{"d_shared_expert": 0, "moe_layers": [0, 2, 4, 6, 8, 10, 12], "balance_loss": 0.00396, "balance_bias": false, "router_z_loss": 0.001, "norm": "rmsnorm", "lr": 0.00373, "beta1": 0.95, "beta2": 0.99}
Below are experts of layer 4 (counted from 0) of a mixture-of-experts language model. Rows are named down (a neuron's output weights, with its number) and show model dimensions 0-191. Each number is 128 + 32 x the weight over its row's rms, rounded and kept within 0 to 255. Numbers have three digits each.
Before each expert's rows: "comes before" lists some tokens at least twice as common just after its tokens as in all text; "raises" lists some tokens whose logits its average output raises strongly, later layers aside. This comes from a sample of Wikipedia text that the model never trained on. Tokens count by the router's weight.

# expert 26
comes before: " |", "-", " The", "5", " \"", "7"
raises: "istics", "sq", "osp"
down2:061088123141103147045114083117124118119112111120119159159132122148178104140087124187107089075128050114164114149121162153138196113161138108119142140110124103085197088125134123135176088128186165083129090083158121146163066144080097154062124140135168108107169145057156115138138160129127090121118183164141114137121120043172142133126162151172166094105110054084124136147177082120070173107135115112124154095108116095182161103138165145158147125118116117117131112119177161055075086096086094122168145146082115133131137161146155109160117107146081060159136154111145081105152128093173135160
down3:045139166150125103072179196139100100065135178126106141074117110164189115075139148120120115121143192095132137105116091082188117130154121155147129096173160095097122064122130146075124124148136158098103154155085141152107108088167169171145102078167118127110182117166091143092098101103163135140082110103062123107134182145080055153099108122120145143151175164226146060146149099165094099153133070126118132168128146172111136172137115197134140121092133104141144139136136123124079131156115106104139152150067108095115144125121090101106150113091148138124062124126105095092062140079137119179
down4:135108069118166148131120158120108142124215127107100132176172110075062077056139156130148127118096134085157106125130104174104127139130070184119097174157144099128102152066127097149130111155143186157101144122147057153112130096132079179159152167108177131142143117155132104134128130148109163130137085102182187125155093125090165112140216169124151097153119111067147126123128195124152130150121120152115175101117127111101102112116141097055085097136123084178188066110145140129145198158183195139173199119094152149156128131145132114167101165165108106125120114038123127111129087118121120142
down5:172170159135101135096122144165169199130141132117104115082134109157102136155141141164090127147122124155138117188151123123101054173157177146098113162135142144133137134134119147174098158112145110193140146153120109106127111137050140100080167125099112073140111158131068154115156153114095152108116102157088179090100104138092206133095105178164074085106124129147145100100163151161079118162106072121149152114167134084183190094139097161076147138079144164172126137116085100040169152177125136164115088138132142159179187097141148143194126208102147125166162177112137182156144166126076132104
down6:108138084111175120134098168179149097185123198145162032086095088084120162157151183123132112137068048126124104101125152174113135109159105110121135136149153141126154098221096131222095116112080110190094132064102133105126138116117134127100109134104083137108152108097181088093125165041186129063143116109131092118136134095092139113094133162160139058133140088153133070120114130115156119120094125116108130105162126166136156108126130145194167071122127118142171152090137151116070106149152125117135095080123122139127163089133173099134143104149105147126073187190167153113121129127152149167

# expert 19
comes before: " the", " a", " his", " been", " an", " its"
raises: " the", " a", " its", " their", " an", " this"
down4:180130116104089130094122133190142100105119183142121152131103193087176163119174127141155075125183122094085093189101187113085170133134167085163121182121084149198120171095150112123147152083165142149143099147138099104137131125132096113162138169144122154051141117129098140208112187135104139118080169189110124159134116135097155133130180081104136124108120200131132188131170106119195176141076145105103124146096142146164161092143160098159083078116131134160138118109153134174129113134152086066170093146160080093123148063135155077142096089195077127145108109135090131175123155117133160125
down5:114132133144123115130132180103149107147093093101130214107137117125139133128129132126113117152128175103102076128139131151149143152098120177079155121137123104113115167105163113169108079102100127094122165089132176119174166123127159170162134169095158135100099118089136150081143100097129088195172130109196081138139155157139143114116100119173200137117166089065023078135167139108104146105203112107131107156101137100113059207064138078163125133097149072078118111109127118103128081142101168121143124108121105144089133166113068141145063126150103102133093193126103160081099112082123125032
down6:095092155098166098114127106144114147162154114089173179141138131157150113110117146135121154198148124104126157138126158109163109090075094120067178118072134151124179104186069211045118112120168170150108119129113161142095118082106149137105133122087115103136155146130086145112111055151134145091104121132168112172094082171114107077148145167142153112115147188163064099157155148161137079175145146160102109093110140142096133117139146176060118097124113110093155090128166103128202076125111154138102115099120106084151129059127140138115143093112062086119126114077069074145105086044125140184
down7:106150137119108120138119112160106136077147176199099109110140136084125155155126096108152149111101124141152101180085157105140148128136108097153110100144158166153109165139095157083129143059108123102143116093111190093082135185087166188095145113089097135114105135116172112114108199127126088143121135188126112097091123166131107122103160128119154132112085073125156149115099158147111130085113195092112105117139114105066115070117083172171121094085099140167150173088124152146101125180126103072071123248179154121106164217075091119148113094129139125126156096088144172067119148075088158093
down8:141150141093152118089194146092099086052140089153117133121134127125131074137124146142086172132146058112103142178137088129099125061168111183157118051141097106031087175122135130132188050101147079131079129132105133054173162120130162101161136134093087078139168137058131148141120067144060117131099080138131097079118174114105120124159152124127125207140094125166150104147156113132146118143123086138120150129139169121105072114126147181096110118129169105158120101108093104081142098122114080174120146124155163172107138119187129107111125122108127050112185097168128133166117150117141168117

# expert 18
comes before: " of", ",", ".", " and", " in", " to"
raises: " (", " in", ",", ".", "\n", " and"
down2:162124124103135109092088153086086118101139104117062137144143122130088170180114146057110111132135172110155162127159097108103108094190145106126114123165161132159186097250112142103074147095154162141097173113178130104216156115124080193110103194093121064153136158177103124152169138156103140165116107051117093108115058135072147135080098148106155106160132126119155116080104083166103132119119143101160175147162097106153102112127116142101142106099120180151143111161102128107116118124089166168124148149110101127104111123096128167137061142149124163159189152144143087054103140092173123146
down3:155113123131161065108133093083142128136125125145102174115184118107133090100135148170121169135103089158166117124150153157153154170165126089166143135135202098219139163141166133091101110122131175149103159113094205134124170120106176119147126168131132135158150147126145118161138132152190126124153141135102106165100147113110136110142120083160070140147157161089073099136143126106100078098157144122077151165083097095137144148113100136115191168144157140099157173120149185099107159169171151153104133166094136147087069127100170162117189162183090091106071158093101190116122011105203096151
down4:102080106116056131086179110124155170125125060195087117208130109099155080147136116163123140110142134070143159153175106179120084090123083118107176119126129144185151135163152136129100153089103132079100144127141080162111179098141103146119136102173057074138103171175144152161150083193102154121164107096150156153155107093166157158130112119057134181103065167118130165089152114171153110149152069171122081153104181117071129141125172086128120188110128153169121087074123143111110164092114136112140088161184113143065100106096107141114131143121148146142139150079115091095127116086107136170
down5:105164130102109161088106156064146104200171166040092120138120156152125125109123152152095197116144136115114075096158146153098122130091087125075165094114140111172144078123093121131131105195099104106162167163100159140125128118140104164069117211209121160101180158090162078093123152117157104082123119125075120119156078116107097183170158103093122095146078148172102104166114151107106122096144121139134114105115124196143137148133128109188144136072115152160121052118178066165199154075168127072149099154120077128156137112145141155145142126153117096186095152177145119136120128120156137139
down6:137142110081146111093186187110128167127102107147105104118144125100152109129098069190139135124117074141117131136146149109138152173144118139100097167106100109069167118182108107155133104064123066155118132137134075098115137154163100232189168139114203081136114158139106125145111090101102130166173123135140201120192078169102090087151160140077150111139137120095117165123115161155213159100098129133148185085143122105117103209111110150120151121204083185114113110185147082167053140124125144151154103139157102125133164119163125108085178147129174111091141117141068145121159125130116147119

# expert 21
comes before: " |", ";", "–", "end", "outheast", "id"
raises: "urg", "hed", "oul", "ession", "ul", "ad"
down15:138150139158116123051131070075097116134111103180163185124105049163161148193174141151086138149081121128218138104134123119139127129089075118063154086081172120166132103166109142117115133142067133109096099178147141174127159179150124119089139127091111170144158159168089209093142130141120135117099109130119132168127101098204154090073120112063090156121144175093160086104135101116114134148096124110173129102112128119137084126146104154137146094121076184128127115154135187140188067117168199149118124129121087127135140107101126140137093171103191119112121097133163125093045116111130170114
down16:082139076125128046075153146169177167139105111146124128122098106135188159161121100120080163115126092085095111133104101198093181131131137084125181124117059113162125099139115127098094154139121107087079104123130179146139132122138117141129096182122169097129128179129166115142103097123142143143164142132129120111084190075115140077170160112112118037139094153118120094081170140130102151150099188183127132187069121169109026160083078132142120111073084128080144148125156088114115116099100108075146162129157127157142182080145145076145075170166110146139135111133193125126156162158165118122
down17:121162092184169163194133141130156108113184132107105167165120146190156039124176138112146195142081194082131158124113085158058148144106183120120115079124114120103105075169156086119170100110152164089115151054139155102180115100140103147098116148085150123119122183132130109139115156106120137191064106108152124124120068152159113134180132177137109161175144141170143100146141100102122115138130162178111130160116193130114109090124145095108135144063204140105096134118143152160179161099097114101072187131121080163118126128153108157120150113145123177141148085142101185143124199071119121133
down18:079150136110139183145109140139107104134151109080089139190168110113094158123147097158179153089141087142102146150088120128140145163113086117106113241097102125155150131080126154096098144144168130120080207074103079057122114101190116141170090092160192128063104101153086113098121127140142137172098145089158140095126123149091097122144082113077127099146200160119124171117131066119124154128137124068104114137162106168108161175065164124142141156149118141086175084140135124074198172083097141165131147124156157150184067154121118097127131112147132128082153098177083151103133127141119084093
down19:130116135151109154136114131110097103075113064098110088121141117082131079134133127085172130111160166097062167145098141157153100170150157159120162137118082167173079141140162126123116093119130173100151122098129080119150149192171093105188050106175107193204066133140137191122127044156146097130207106086149185129131150138124113171164128176116110188099134192096105094071133144129167099102098093132153143140155138119144122146124143188160109129123161120142116149130101029150113178112125151164120156136121147095070098137180132121189103090122107120119075123130149144067098146125127115108

# expert 5
comes before: "-", "|", "\n", "==", "The", "==="
raises: "-", "|", "\n", "\"", "===", "The"
down2:123069194110136115142176170189099126127094136143078097189112141090153104177127131130118105113127155151119177131103103134157101107137172159175139128113124125146109092160100129155191115140159138094098121148155154103183092082179134117104101137089178140072152118171131174134158109123164118091190154143134110111107083171124066091162171090146120190114161139102100159137121177051077135154112102160168104100149170123183137119169078191103158220155137159142102131152125133102147127106059174148167117104174107096083148209155141091102115104136140104087152164135135130111147138113087059153
down3:179147137112129154121152128091136104178145184137076113151196176098121122117145105106111119134107118122173178096110111124188141124215166065164126123097135149133176150180149131108166172122083075118128088048115111117127173125098152121207105140096140126117164105168144108173132113143070087134146134116131133109165138069133103071143173096122114084192093130138108105135159119138159082191122143118158119111136133110117143138078183147147175168112159085092137095109131173080125162178134086051147097164120088107172089159152132157157170146091093103146141090165145097172131058189104119094
down4:122132113130154104179102153123195129103198155106106122072089134156170111123146221159161155138136103103156141123188115097099092140115149087139144102169122104217183145128155169113165105158199118136107171110134131117142104083067122124107139137135144136163110142154115107142107112068128226144169147098166089089150134119157072091133153087106147120086120125090175158133121128114139131184130117181117204100118093173078127134134181176136086080073114079165127148121143166109119111134108144137140076129117146127080120179139155150166096101139182146136108124207173122184155195135124130105
down5:116087107110052118098118131142135133132167135183115136135117080154061138119067140160149082116108073173165185119162093188097121130154148176162093091126156201193140141144161136124118117120066084107117138111189151144147119120151161119150144180145152093109106180102081107050130148140146178133107184135127151099108117098130122103176160116142085117102078135111134136116124138080120184045120129157135104104120147095110118110096108154140134077141137119132085125167172170116133152185111147116137150121056145128104203177117110118050209149152125091080110160080081108118124068119138170125
down6:102104117058143150157168146138107120070152201141137155089143153127103139185110133083148167065029084109138114155172089123136104099112155104106172198105091128109113134157062185122070116197098203171128154141117149115086134152131162092137127160130139107151117089178152180074169120157112118088146145155153187119139128151088143148081131135110161103082109208110134154142088136195065110185105134159168132152128179120168094072149127123149131120139121067110150118159137116089088111128105160117123131101157119063133136101112152124112125124144117134166120128153161148141188145179114183150